Experts of a small language model.
Size: 10 layers, width 320, vocabulary 2048, 40.8M parameters.
Training: 447M tokens, 6814 steps.
Below are experts of layer 2 (counted from 0) of a mixture-of-experts language model. Rows are named router (the router's row for the expert), down (a neuron's output weights, with its number) and show model dimensions 0-159. Each number is 200 + 30 x the weight over its row's rms, rounded and kept within 0 to 999.
After each expert's rows: a language model's description of what the expert responds to. This comes from a sample of Wikipedia text that the model never trained on.

# expert 0
router,169,192,206,219,184,181,168,225,138,263,237,208,248,222,171,207,175,213,220,210,158,186,202,217,175,220,234,235,210,248,243,206,228,180,224,195,239,204,264,191,224,243,177,180,176,145,194,174,190,162,194,143,176,196,190,208,207,206,188,203,235,213,194,199,235,178,225,206,237,187,202,237,227,239,227,185,220,193,191,190,237,173,197,184,197,233,222,231,249,221,139,206,188,184,171,210,238,179,218,212,216,211,197,207,182,202,179,209,204,173,207,194,164,182,186,166,189,193,196,172,234,192,200,161,245,230,180,225,219,183,176,200,203,226,283,183,166,162,212,230,197,181,199,206,228,151,192,205,209,249,186,179,232,172,124,217,158,275,185,184
down0,197,211,193,190,237,202,196,155,203,185,232,193,189,163,186,224,237,177,231,216,207,190,233,221,233,185,200,229,166,185,209,149,201,209,172,195,185,185,205,180,253,231,177,204,193,175,181,162,211,220,273,211,241,230,225,218,191,185,159,187,161,164,191,240,207,154,174,210,196,214,180,181,207,212,209,271,237,196,242,244,194,195,202,195,156,245,205,141,208,189,215,213,157,183,236,230,251,204,225,200,112,201,229,166,195,208,195,222,227,227,199,153,239,155,209,212,218,209,223,169,219,151,168,239,215,187,163,197,217,180,156,114,180,181,173,177,257,135,185,192,165,161,243,208,214,191,204,203,156,229,198,104,176,195,225,198,172,166,173,249
down1,176,180,190,206,155,187,248,197,202,267,207,203,232,184,226,221,188,222,194,226,165,178,221,201,199,168,183,208,138,233,200,131,260,146,146,183,201,199,193,196,198,186,182,204,158,242,190,192,236,173,237,184,218,195,228,200,215,202,158,168,258,251,196,159,231,223,171,210,170,170,138,208,263,223,188,221,223,206,157,219,221,148,186,293,140,228,227,205,202,168,217,202,209,178,179,178,239,285,223,150,194,246,240,175,233,194,268,222,234,194,241,159,201,235,233,157,253,236,203,201,207,216,220,220,234,210,233,226,176,219,173,161,196,210,191,190,176,214,189,169,201,212,231,233,207,186,246,190,209,239,180,230,203,197,145,188,218,185,189,202
Word-final suffix pieces after a stem, such as -ic, -ical, -ary, -ant, -al, -s, in statistics, Gothic, Lieutenant, journalist.

# expert 21
router,237,216,178,150,196,238,197,215,221,287,286,242,246,250,215,182,190,183,240,190,186,177,247,201,230,207,181,222,208,215,190,138,185,183,178,194,206,188,196,146,161,210,201,189,194,210,201,204,195,166,250,122,190,210,192,197,204,211,195,171,185,202,145,218,193,178,203,199,192,236,206,184,197,148,189,254,161,211,189,226,217,162,190,214,191,206,195,256,227,198,196,208,215,214,158,190,224,177,196,180,180,192,108,204,206,177,222,231,268,163,246,205,238,168,180,208,231,199,218,171,207,202,169,149,212,244,220,161,259,189,171,214,221,149,196,183,173,137,197,162,181,196,237,192,176,202,196,186,196,206,184,176,253,176,208,170,196,217,167,186
down2,170,179,161,228,180,258,206,166,188,134,161,203,170,216,163,210,138,236,250,232,200,203,220,208,145,270,213,219,220,252,206,162,234,234,209,184,240,204,152,183,229,206,208,236,185,177,264,200,181,155,216,179,215,165,183,225,198,183,190,150,209,202,212,186,171,215,224,198,147,206,247,222,251,195,219,232,183,196,214,222,209,214,192,240,182,193,200,220,156,180,217,160,178,145,171,225,153,208,193,239,201,223,261,182,171,144,192,233,236,195,209,258,222,215,172,200,179,124,187,211,216,162,220,226,188,143,170,204,214,197,209,230,176,190,191,187,191,132,168,177,164,204,239,177,206,180,183,240,215,201,166,197,190,160,193,182,197,214,208,212
down3,211,191,190,240,191,226,148,207,206,162,184,255,232,237,197,202,166,170,180,242,181,179,197,189,189,204,146,167,190,141,233,202,220,216,206,188,211,208,252,203,185,182,188,210,261,236,212,208,212,213,211,223,212,263,202,189,210,231,172,257,209,211,175,217,132,222,249,220,196,178,134,160,222,215,170,272,162,219,164,193,202,249,217,200,173,169,161,202,186,207,272,193,224,204,204,202,177,196,178,212,221,199,199,198,138,229,158,187,238,211,225,217,189,157,206,153,205,186,156,168,181,222,229,249,190,191,144,209,147,206,156,186,227,182,259,169,184,179,164,225,173,220,184,208,166,185,190,158,212,180,192,255,225,184,216,207,188,189,237,239
Final pieces completing words and place names, such as ight in foresight, eighth, plus ly, land, ley, ville, ka, h.

# expert 19
router,206,183,204,243,139,228,187,206,165,190,209,177,240,224,223,198,179,184,212,177,146,144,194,202,141,184,193,220,245,246,239,212,231,232,160,226,202,150,213,159,169,231,251,237,210,186,202,217,145,207,180,174,176,127,140,236,153,221,175,186,184,203,247,183,250,164,252,162,226,176,248,189,219,178,220,232,176,185,186,191,225,179,209,188,154,175,210,150,254,180,167,167,159,191,198,224,204,225,222,222,193,246,203,239,142,196,153,252,213,212,228,206,218,216,218,142,233,229,194,192,192,156,175,176,170,239,158,227,228,256,186,220,202,184,190,203,137,192,236,195,162,159,222,217,234,164,208,270,193,214,146,187,191,168,161,163,208,275,192,162
down0,146,185,233,239,243,184,206,201,243,222,202,207,197,209,155,131,202,217,235,196,151,178,301,223,183,230,200,155,221,196,187,239,217,228,189,197,206,202,191,138,174,174,195,218,148,194,212,201,202,140,224,239,199,171,173,181,149,206,235,214,162,198,244,221,252,145,180,166,182,223,214,201,199,180,214,197,230,181,257,257,205,178,231,205,207,156,173,213,208,213,223,198,182,219,191,172,188,196,220,217,188,205,177,197,223,170,210,254,275,218,212,197,204,199,205,140,195,245,155,190,224,166,207,201,167,157,195,190,204,212,239,153,180,183,201,177,204,237,232,259,224,224,209,179,166,241,162,192,189,235,173,194,148,161,213,181,238,193,189,212
down1,218,193,228,170,221,206,182,223,216,246,215,218,206,196,204,205,170,183,165,154,178,179,172,212,236,206,176,225,172,169,190,207,218,186,96,178,241,211,196,197,197,190,284,216,224,230,240,189,214,252,199,190,276,183,175,220,228,149,183,213,200,195,159,197,266,180,207,239,171,199,225,200,227,287,174,208,198,250,184,206,140,210,207,196,199,203,209,202,181,256,189,129,175,176,180,210,225,201,177,184,228,210,215,210,214,197,277,170,210,162,167,209,202,248,246,118,224,219,229,146,225,147,206,215,208,207,196,173,197,233,169,177,166,163,250,229,253,146,217,213,191,211,178,181,209,150,211,194,238,220,180,175,218,199,203,167,217,247,192,185
Mixed pieces, often in Romance-language names and terms (Duceppe, Público), plus pro, under, brackets, periods, line breaks.

# expert 44
router,228,191,174,205,171,213,215,230,153,219,177,198,204,217,198,165,154,178,196,149,143,188,190,182,194,197,204,189,267,119,266,199,237,205,202,205,220,180,211,206,134,222,234,204,206,184,235,174,166,146,194,172,176,204,182,197,204,218,188,160,194,180,227,200,221,192,235,144,187,240,208,217,258,196,203,199,164,174,163,233,204,206,232,151,175,179,128,203,233,201,178,186,161,158,141,213,229,206,222,191,184,231,211,208,211,231,149,241,215,192,187,183,205,175,170,177,193,206,192,166,231,169,179,167,241,206,150,184,260,240,199,212,231,217,243,173,147,125,204,265,204,172,194,205,177,155,181,207,153,220,194,235,240,178,202,198,220,211,163,153
down0,167,179,198,186,221,206,211,214,209,199,215,227,160,241,197,254,175,177,239,142,173,188,182,206,132,181,206,197,144,206,167,224,171,178,186,154,255,189,197,240,205,190,196,168,190,198,167,151,235,214,272,188,183,174,182,207,178,197,183,224,162,217,186,231,161,181,172,184,208,130,242,204,251,184,125,185,192,167,220,210,206,215,230,186,194,197,224,200,243,183,222,175,224,164,183,198,206,186,156,132,227,194,176,223,208,231,183,182,191,225,203,102,227,188,227,249,229,210,224,152,266,185,216,216,268,142,206,168,239,185,196,213,267,221,178,204,203,208,216,222,211,223,236,189,215,153,191,238,224,202,168,187,208,211,195,143,177,164,204,168
down1,232,188,232,182,193,205,250,214,188,216,239,199,194,225,209,189,219,164,274,158,210,191,171,196,174,217,229,167,193,181,181,251,220,189,235,208,195,182,211,257,260,199,193,183,205,256,211,191,201,203,210,258,183,217,163,219,211,226,222,203,239,247,226,233,152,207,238,223,207,166,196,168,209,260,174,197,183,198,225,199,234,175,214,185,229,221,169,210,195,177,176,187,192,199,213,203,208,238,225,137,152,185,209,222,242,201,196,184,138,151,189,187,230,162,187,222,221,196,214,182,237,174,167,198,201,168,238,225,214,251,222,176,107,145,186,151,182,217,178,196,153,175,182,207,262,219,183,226,189,231,186,225,175,222,197,240,182,221,207,200
Opening consonant pieces of lowercase words after a space, such as gr in granted, granddaughter, and f, fa, pro, g.

# expert 3
router,237,206,178,233,157,233,201,219,187,184,198,230,229,215,179,161,177,175,202,154,202,213,185,194,174,170,189,235,213,199,212,188,253,255,190,242,254,175,244,216,181,234,213,198,169,195,209,161,156,178,217,171,171,230,177,259,212,220,172,157,194,206,212,167,236,223,210,177,198,203,209,183,223,152,202,219,96,178,138,234,223,171,209,182,156,170,158,167,225,206,219,205,169,203,169,231,210,200,208,234,194,223,175,261,200,213,202,274,193,184,187,183,183,173,150,130,207,245,242,191,201,200,187,180,234,189,192,208,250,262,225,244,193,195,178,182,161,189,184,190,179,136,274,209,248,157,184,261,176,208,183,193,239,169,146,192,174,217,170,180
down0,203,276,246,182,214,220,211,184,230,192,221,214,156,190,212,224,192,175,157,200,169,200,187,186,196,193,246,192,175,174,249,213,173,194,223,218,257,189,187,185,243,191,229,173,188,199,234,190,223,231,217,194,216,223,193,177,165,156,246,235,269,260,168,253,190,187,183,221,208,165,217,191,158,176,160,176,263,223,174,171,202,237,187,130,176,207,181,220,217,135,189,182,126,222,179,175,202,187,199,209,238,222,197,258,219,241,186,177,217,181,201,165,234,183,228,142,174,227,221,247,217,202,199,189,176,205,210,191,182,211,182,223,205,225,233,185,220,124,195,214,208,148,133,193,186,210,215,207,220,170,231,192,144,179,233,207,176,152,299,203
down1,220,180,219,186,189,253,249,187,219,166,158,196,213,145,197,187,222,183,175,168,232,257,203,235,153,183,178,178,234,151,227,187,191,174,231,171,211,248,206,224,173,183,244,189,204,177,181,191,211,201,208,208,222,209,216,231,227,191,214,191,176,174,139,218,142,231,156,240,221,186,175,138,192,193,187,177,246,246,226,142,226,188,218,189,237,267,162,243,183,150,126,198,223,162,246,258,185,244,177,210,246,231,216,199,166,183,177,225,205,171,201,199,221,255,242,204,227,163,195,221,208,150,238,208,179,165,194,242,172,191,144,238,152,194,133,205,205,193,201,205,236,215,259,183,198,204,171,233,234,211,263,207,190,217,226,160,169,162,228,199
Mixed tokens such as plural s, the mo in accommodate, New York, November, and numbers like 22 or 11 in tables.

# expert 2
router,239,166,200,164,182,175,226,252,167,201,195,189,248,210,192,205,217,168,258,208,183,182,170,196,207,147,238,274,243,200,207,218,231,277,157,220,219,173,197,169,206,175,188,187,204,225,191,174,197,231,146,185,195,198,158,201,147,246,201,146,167,175,279,172,280,200,214,189,198,188,211,196,192,189,204,209,197,232,157,218,157,214,231,198,200,215,168,174,237,187,189,205,166,169,185,205,214,181,230,211,135,197,259,185,186,192,163,185,208,183,222,191,212,186,203,171,200,220,187,194,225,167,207,236,204,235,198,211,242,197,222,226,198,177,227,162,163,243,215,226,192,193,226,177,194,189,240,225,215,169,152,191,213,196,194,212,194,201,181,174
down0,172,151,181,196,198,214,196,172,239,162,176,123,180,192,129,189,181,200,202,259,225,175,237,217,186,156,193,207,216,179,166,207,249,178,192,194,199,153,214,218,225,253,169,188,157,227,209,223,188,181,229,192,189,138,200,217,203,189,191,183,186,239,180,212,195,233,168,188,241,184,237,230,196,173,233,243,184,197,197,155,198,233,200,204,242,214,197,207,204,187,166,172,205,216,176,197,177,218,258,157,210,221,205,180,212,214,232,195,142,234,153,181,221,255,252,147,132,208,217,197,174,160,241,185,220,210,217,222,188,194,167,238,159,146,213,213,194,152,145,142,210,230,170,197,186,222,139,197,220,199,180,185,164,243,210,193,218,179,208,161
down1,169,203,246,205,177,215,201,246,216,180,152,204,165,210,194,242,202,219,194,188,226,206,196,169,201,177,185,237,161,229,229,182,230,248,198,156,224,193,236,167,212,196,174,202,176,228,235,215,244,243,174,159,191,206,212,238,182,249,228,214,233,157,198,183,185,197,223,246,212,164,225,181,178,228,191,196,188,265,234,175,190,199,244,206,190,120,202,200,228,189,176,132,151,262,173,156,274,190,228,228,195,208,242,224,186,251,197,213,244,166,212,226,217,187,138,169,204,214,186,166,172,214,146,217,201,147,230,154,249,216,217,281,229,117,209,243,199,142,221,116,171,152,203,188,252,249,228,169,193,162,156,199,207,147,208,172,259,254,218,220
Mostly the word "as" (first days as mayor, broadcast as, X as role in cast lists), also to, than, including, until, name.

# expert 8
router,282,180,151,152,173,202,216,189,190,177,231,213,224,199,191,162,245,200,178,146,191,230,204,212,202,199,163,191,191,164,215,195,260,237,198,193,200,187,182,170,153,176,264,224,168,223,186,162,176,154,211,160,190,142,133,206,202,218,180,214,220,205,179,157,242,179,215,180,187,214,235,178,243,150,153,216,153,211,200,257,217,204,179,115,173,223,172,226,175,164,213,177,214,177,189,224,272,216,242,163,192,181,173,237,191,225,192,216,173,209,233,203,187,210,210,165,193,218,223,209,220,186,178,190,188,245,210,238,212,186,187,274,178,205,234,220,190,195,223,162,172,162,198,178,238,182,250,256,198,214,190,215,235,127,176,190,173,230,189,202
down0,193,219,289,192,207,235,231,197,193,217,180,192,200,195,165,248,198,154,247,165,179,206,166,198,212,218,207,238,189,226,147,169,166,180,166,227,194,234,178,187,234,182,152,234,181,209,184,327,218,168,233,235,226,200,178,217,126,241,217,192,184,171,161,221,181,213,233,182,185,220,173,239,226,203,231,240,176,231,166,170,169,176,203,235,183,193,221,173,174,245,210,185,197,196,218,178,200,220,226,179,199,163,147,171,185,223,107,165,188,194,178,171,205,204,148,224,197,243,197,231,189,203,221,156,206,231,149,167,173,197,151,185,254,181,190,245,223,190,122,204,172,216,223,145,224,204,245,164,190,213,205,202,196,219,207,210,183,221,170,240
down1,174,192,222,221,204,216,203,145,212,139,178,240,181,244,165,179,248,176,248,245,199,253,209,185,238,205,156,199,206,201,226,168,185,218,185,227,173,170,243,218,246,246,200,170,121,231,250,162,219,193,207,199,164,179,189,236,204,166,226,179,179,134,232,222,189,189,157,201,173,167,150,212,234,210,193,251,178,195,225,160,129,219,211,158,197,153,193,219,217,192,178,239,183,227,249,209,213,169,220,217,227,211,221,181,234,201,232,225,147,188,206,227,181,233,212,181,191,192,228,190,187,195,178,206,230,178,180,209,150,151,204,223,218,272,242,185,206,174,185,223,199,137,189,234,189,210,188,223,183,138,269,207,210,190,175,229,169,197,202,216
Articles and determiners opening a noun phrase, mostly the and a, also The, an, his, their, its, often after of, in, to.

# expert 1
router,240,187,170,210,205,238,176,199,181,242,208,219,233,197,146,185,170,179,185,163,191,152,188,179,190,192,237,201,202,179,212,168,231,261,192,231,227,214,234,174,183,225,185,221,189,225,197,233,151,207,167,206,152,179,215,237,205,230,171,202,196,203,255,114,186,170,241,183,256,198,223,175,191,179,230,215,181,215,147,193,167,117,234,178,187,188,220,207,202,177,216,199,139,159,170,193,221,168,260,239,179,240,181,235,203,198,137,218,209,167,196,149,179,238,208,205,241,237,269,202,238,199,209,231,221,247,185,191,213,239,180,187,219,167,192,210,183,225,233,216,186,195,216,201,228,210,196,245,149,179,166,230,214,207,181,204,220,170,204,183
down0,247,169,166,194,168,188,182,213,207,143,149,187,210,185,252,226,182,220,267,171,206,245,181,166,226,264,144,191,150,171,205,244,212,210,198,246,219,206,201,218,200,189,197,195,173,182,251,152,169,215,247,156,178,212,220,145,218,202,171,161,205,185,209,235,143,151,188,167,233,174,177,230,150,164,179,199,190,176,214,226,221,200,189,225,227,181,180,207,190,179,164,203,199,138,184,205,160,225,154,168,257,198,189,153,251,218,177,154,206,214,197,198,190,213,199,176,172,186,208,177,238,219,175,200,143,177,201,176,165,198,177,203,171,229,192,162,189,205,165,194,213,194,185,218,165,234,199,210,236,233,232,167,162,180,239,176,225,212,205,219
down1,190,176,210,231,121,202,181,218,164,189,239,204,241,202,152,195,193,219,227,246,206,186,153,245,232,196,186,194,206,235,189,213,256,213,163,167,226,217,177,217,229,189,192,259,152,231,236,185,177,165,196,207,232,179,220,143,185,145,209,200,214,271,159,170,204,207,197,270,151,162,272,185,192,223,191,209,168,218,215,232,224,216,200,155,194,222,202,185,177,230,222,275,264,201,179,199,199,229,250,229,188,222,230,209,185,267,190,190,181,249,149,167,154,252,186,170,190,170,187,186,229,201,162,185,186,215,208,181,232,199,164,221,196,138,240,212,219,198,212,209,151,226,193,178,179,146,246,202,217,205,214,227,195,218,212,252,213,184,212,204
Bare space tokens, mostly in empty table cells and before a following word such as elephant, say, fielding; also short word starts like con, m.

# expert 11
router,216,170,159,207,192,160,182,222,194,273,212,201,201,256,138,202,168,247,225,197,169,229,197,170,174,181,201,229,205,226,237,134,196,226,215,220,285,158,194,154,97,206,230,214,209,193,216,167,202,239,215,191,223,222,187,231,180,212,190,186,269,218,171,181,219,222,194,193,140,223,236,184,201,150,214,149,178,150,128,210,214,229,208,204,158,166,156,203,208,179,215,211,200,195,188,209,200,198,202,175,182,189,206,225,192,174,168,245,204,157,217,143,241,243,185,162,202,215,234,168,208,144,214,217,233,206,200,188,215,208,165,237,179,148,189,172,219,223,176,188,144,205,203,179,246,176,255,187,237,231,196,188,218,206,174,187,189,207,174,146
down2,201,229,222,222,174,200,179,143,175,172,182,188,203,274,192,160,203,188,158,213,160,197,191,201,210,198,167,215,183,208,168,174,206,230,226,216,196,272,181,200,185,238,232,217,202,188,170,202,169,202,251,185,250,191,189,237,230,160,146,232,215,203,205,197,132,150,197,197,214,289,175,245,156,181,172,185,226,132,183,210,211,164,194,187,199,168,200,203,203,213,217,248,158,175,188,242,175,204,161,178,170,252,191,161,278,149,153,173,217,167,212,219,190,205,257,227,202,173,152,237,210,201,153,154,204,178,178,212,200,223,199,197,219,202,224,221,102,204,147,166,187,246,216,200,165,196,220,215,194,221,223,204,204,153,152,231,161,194,185,190
down3,206,202,156,196,159,174,188,188,181,169,177,175,236,214,216,250,182,246,205,204,170,205,152,201,213,132,183,211,210,215,215,185,210,167,208,197,213,206,213,207,180,164,221,183,211,176,236,205,264,212,203,177,204,189,228,193,221,210,161,197,199,213,235,182,242,184,200,226,271,142,202,162,229,177,218,126,147,219,176,171,218,251,269,185,194,167,193,184,194,208,185,199,176,170,184,241,146,194,199,198,231,191,210,174,164,221,195,184,253,250,200,187,165,171,265,223,153,181,172,181,217,185,247,175,180,225,158,195,213,227,181,220,233,237,242,208,190,174,233,215,185,208,216,177,207,190,162,203,199,189,224,179,221,203,236,255,237,105,198,242
Word-internal or final pieces like n, g, ton, ner, den, above all the second n of channel, also Annual, Lincoln, Lennon.

# expert 6
router,171,197,200,185,153,264,271,196,185,188,240,216,241,233,142,163,235,168,198,165,185,197,239,169,181,240,194,220,198,199,187,228,222,225,136,180,243,199,223,184,222,210,197,221,146,210,208,203,181,159,208,199,191,195,166,230,182,221,169,183,151,146,268,164,233,195,166,146,195,235,217,201,207,198,172,219,200,134,210,245,196,219,196,184,150,172,192,181,205,203,145,139,198,184,215,223,222,237,230,246,180,204,212,226,211,214,187,235,179,115,207,153,237,173,185,170,195,205,219,183,223,200,215,205,183,207,157,152,215,234,175,229,154,225,206,166,179,152,221,228,192,165,200,249,223,174,255,230,165,211,178,209,205,188,200,175,179,223,195,233
down31,237,242,161,174,232,213,189,218,150,213,251,223,174,203,233,197,225,151,161,199,205,187,187,202,186,134,269,203,220,155,153,154,211,210,199,205,208,204,211,200,192,176,175,151,212,203,252,206,191,171,158,207,238,212,213,239,183,224,155,240,227,251,230,149,217,165,208,213,212,175,274,213,204,188,167,226,205,174,194,213,193,185,161,228,203,233,227,194,221,191,189,205,198,146,169,153,266,238,192,235,177,220,157,206,169,226,187,180,195,197,211,199,110,211,200,189,190,203,212,181,215,132,245,220,225,182,195,183,261,147,183,191,220,189,129,226,178,200,226,152,181,203,176,187,195,207,179,219,167,241,168,194,230,211,191,178,190,187,139,213
down32,220,175,194,179,200,208,156,241,237,228,247,176,198,123,227,220,175,196,207,261,195,202,189,219,242,172,206,183,207,231,231,174,191,196,195,192,146,209,182,191,210,190,192,187,185,227,193,152,222,132,226,199,186,215,164,130,229,225,215,200,261,196,197,235,256,170,234,197,199,257,217,217,195,170,190,189,196,203,157,201,215,179,218,245,168,237,191,220,182,227,221,246,190,231,191,179,205,185,207,197,158,232,241,163,163,180,232,222,235,173,155,238,191,203,200,169,185,244,193,216,210,177,238,189,161,199,213,222,163,255,187,245,157,217,224,168,337,185,141,211,242,204,237,216,166,154,198,179,212,196,216,160,207,166,117,246,193,191,162,157
Auxiliary and copular verbs such as been, were, had, can, plus past-tense endings -ed, as in "there have been", "was held".

# expert 34
router,178,214,137,228,148,209,165,225,146,203,201,261,245,237,199,160,170,184,234,164,167,194,205,196,176,194,197,224,217,196,288,194,208,225,204,215,221,216,200,175,200,239,243,241,198,198,184,193,167,192,187,150,154,146,173,248,232,224,173,176,211,195,219,176,198,201,220,179,180,214,172,178,213,169,186,241,171,157,172,239,202,195,248,178,213,169,198,152,211,222,189,156,152,156,146,241,207,185,213,230,172,240,190,214,173,198,153,210,218,192,228,177,201,221,194,121,255,227,209,196,174,163,175,166,203,223,150,186,219,230,215,245,217,195,239,182,139,179,237,198,182,125,248,228,235,209,181,220,178,217,139,214,202,163,148,181,200,248,203,199
down0,196,161,265,196,193,198,217,207,200,225,186,262,213,249,178,188,232,209,211,171,165,225,210,177,203,194,216,281,221,204,183,169,191,210,188,233,171,174,169,214,140,174,192,164,158,153,160,206,210,241,171,210,184,238,144,179,198,160,248,198,204,207,142,197,195,164,146,205,203,194,207,227,119,194,140,245,192,224,167,234,259,232,123,222,260,211,195,250,171,200,183,160,200,249,166,252,207,176,194,254,234,229,187,203,248,184,233,177,191,181,128,251,135,220,206,173,161,200,145,173,217,189,200,179,182,213,151,186,204,179,177,153,229,234,262,263,215,221,217,211,235,215,195,217,153,177,208,209,218,187,189,142,180,209,223,213,192,246,205,222
down1,174,215,187,149,211,197,188,174,218,246,211,187,232,188,224,254,188,203,186,198,175,205,252,140,231,185,140,174,192,209,313,214,158,130,171,210,179,229,126,157,190,128,190,207,197,180,265,229,206,247,199,273,218,225,205,213,193,245,169,244,230,228,165,225,222,191,264,204,208,213,204,164,251,186,221,198,238,199,183,193,228,212,165,220,222,206,200,234,179,202,198,241,188,206,168,225,220,173,186,203,192,191,183,159,183,163,231,151,182,187,197,216,194,175,242,148,195,173,216,206,172,153,170,253,188,199,192,233,254,184,186,179,143,215,178,205,173,171,144,159,218,152,184,196,179,185,183,209,163,231,209,218,213,180,214,223,188,150,212,164
Bare spaces, line breaks, periods and miscellaneous word starts such as "ti" in tied, tier, and words like program, District.

# expert 28
router,240,227,139,259,226,194,196,192,141,220,191,176,184,211,166,175,171,146,174,137,168,199,210,202,166,148,229,213,239,200,178,197,248,227,213,216,200,205,182,160,223,203,244,183,170,215,153,181,192,187,219,223,180,176,160,248,173,232,204,213,147,190,218,183,202,123,234,172,271,219,198,207,242,177,199,234,163,197,205,192,220,179,166,161,208,180,166,212,199,213,221,190,154,203,183,194,263,242,219,233,127,244,193,211,154,151,169,223,212,180,257,165,180,166,220,207,260,235,207,176,206,177,184,197,201,228,162,209,246,217,199,234,217,191,254,126,148,189,183,177,176,225,210,169,187,175,190,236,161,200,204,150,228,167,192,192,158,199,195,177
down0,211,194,181,219,224,151,153,200,178,179,236,230,189,264,247,205,215,199,179,202,205,197,210,184,174,210,198,204,177,217,214,169,196,145,179,166,190,227,164,208,170,247,224,197,219,210,145,190,213,217,168,222,202,224,152,194,153,225,264,235,216,227,155,178,174,151,224,175,215,203,225,204,188,197,228,213,213,180,214,196,242,210,229,209,212,252,244,233,162,193,212,157,192,213,200,192,208,201,194,254,224,177,197,213,170,218,184,217,236,191,232,159,205,194,185,261,185,236,188,201,153,217,227,174,205,205,241,221,266,243,191,212,173,205,192,238,208,171,253,227,178,199,176,161,238,242,183,224,226,253,201,123,243,190,224,219,211,192,130,229
down1,175,181,169,145,174,226,151,216,202,192,240,200,219,236,212,163,176,217,212,250,142,195,172,204,180,201,208,175,200,262,168,199,214,215,240,190,202,197,210,211,133,200,237,291,190,216,194,168,197,202,216,232,172,198,154,158,203,181,170,177,199,197,152,187,232,230,217,201,213,167,143,175,192,223,198,200,202,230,224,226,138,184,200,222,211,148,227,206,241,150,184,194,240,259,139,232,182,168,211,213,171,207,185,192,222,219,144,208,279,142,205,236,134,150,246,245,203,178,188,212,233,193,172,182,174,201,223,154,201,222,233,202,213,229,182,183,166,175,205,196,179,214,220,213,203,201,227,188,236,192,226,185,190,138,209,202,200,224,251,177
Colons after infobox or list field labels such as Author:, Born:, Clade:, and the preposition of after nouns.

# expert 25
router,201,193,170,229,181,215,180,227,165,209,229,173,211,224,165,167,179,204,193,164,161,206,221,205,171,204,183,223,204,185,219,169,237,235,199,233,241,162,240,172,156,216,201,236,187,220,206,202,158,200,202,180,173,181,168,237,196,231,212,185,194,177,237,164,230,220,217,177,229,209,220,195,178,143,193,230,188,193,169,228,229,178,215,206,176,176,173,216,217,222,173,167,179,138,158,189,249,195,221,212,166,220,188,258,187,177,178,237,214,144,240,166,223,214,162,140,212,262,239,150,194,162,153,159,165,233,158,191,226,251,209,246,193,185,214,153,154,177,206,215,194,189,220,198,198,148,163,235,153,240,181,195,232,198,163,171,179,214,182,180
down0,194,202,178,208,216,199,193,207,207,217,240,144,221,204,161,179,200,193,206,201,237,212,184,193,222,215,178,245,279,194,171,222,174,192,181,186,143,246,144,216,139,248,158,185,230,232,207,193,189,212,248,193,236,222,219,212,219,244,216,206,178,228,193,168,110,225,255,224,182,161,215,145,235,214,172,194,227,161,192,180,212,228,258,211,209,194,253,207,218,201,174,212,170,196,229,204,211,216,207,178,222,192,192,244,196,205,238,209,193,225,180,209,189,191,244,151,210,216,245,242,189,242,283,200,214,179,191,182,246,185,227,178,211,298,163,208,209,122,223,236,210,236,232,201,229,273,217,173,220,162,235,185,245,191,154,162,204,190,149,201
down1,220,224,190,218,145,259,228,182,195,176,166,185,146,205,209,155,237,211,175,209,225,177,194,200,207,169,154,237,163,146,204,262,211,262,217,254,170,210,201,241,215,205,215,196,207,199,237,229,184,210,204,183,260,248,134,215,212,114,227,126,181,207,188,148,197,202,203,197,155,160,191,188,206,189,141,214,251,204,188,204,189,216,226,214,141,202,218,194,222,198,167,223,173,160,195,207,206,221,177,205,232,144,160,208,226,182,205,215,223,180,243,189,188,196,179,237,214,147,261,237,215,185,192,177,162,205,231,206,233,237,255,248,270,209,188,158,210,251,219,202,202,195,208,175,248,209,194,238,199,183,203,187,194,172,207,167,154,198,193,207
Pieces ending surnames and death years in people lists and tables, such as Wildauer, Andlauer, 1854–1926, 1878–1920, plus initials.

# expert 22
router,182,172,158,193,166,172,230,241,179,210,219,232,206,202,137,210,167,163,172,187,245,236,210,167,121,163,197,202,219,148,207,205,226,207,181,245,228,186,202,191,190,203,209,205,181,156,143,165,195,156,222,196,239,187,160,247,189,244,197,178,168,179,220,173,194,176,208,162,241,198,240,188,178,210,221,220,196,210,170,184,213,169,204,203,154,225,153,192,219,207,223,177,214,202,180,243,244,242,185,241,160,182,189,229,206,229,194,207,244,223,206,211,178,241,190,162,218,201,249,222,189,175,188,181,232,196,179,151,223,248,193,231,238,182,214,151,193,210,211,194,145,173,236,178,188,154,281,234,238,210,177,205,214,143,147,171,226,200,162,172
down0,200,173,206,212,167,172,230,188,209,155,175,183,196,242,212,233,174,218,212,257,177,219,200,209,131,223,181,186,190,210,214,165,157,217,242,200,228,188,219,230,219,203,158,247,186,224,224,207,176,158,238,162,186,210,154,221,206,205,186,168,225,209,205,209,216,150,229,269,139,236,208,226,166,248,206,156,222,175,170,189,246,203,204,177,198,214,186,280,189,234,223,155,177,199,229,204,177,196,201,199,235,155,181,190,210,156,178,202,207,220,180,158,151,232,133,221,175,189,201,203,205,264,219,178,223,243,213,214,227,187,138,218,206,137,201,126,166,219,255,252,233,222,127,206,239,213,238,160,177,186,240,234,194,176,182,196,201,157,220,183
down1,194,168,186,222,129,149,189,248,163,196,215,205,198,203,203,209,117,203,211,227,193,202,230,176,187,216,179,175,181,176,190,197,160,169,231,213,217,221,144,219,134,150,181,238,270,183,241,190,186,174,184,181,236,213,195,253,178,182,208,199,197,199,225,207,165,121,205,163,248,196,176,255,236,217,199,167,202,169,201,191,257,224,198,168,148,203,221,181,270,225,201,172,183,126,223,249,148,205,183,231,145,204,167,207,173,218,176,225,189,171,209,217,223,249,177,157,233,245,202,237,196,196,221,210,214,207,206,181,167,193,157,170,230,203,227,211,159,165,229,166,238,175,127,191,254,203,165,171,192,203,197,221,196,199,185,184,191,230,201,183
The pipe separators between cells in Wikipedia tables, such as episode, election and match tables, plus semicolons and list dashes.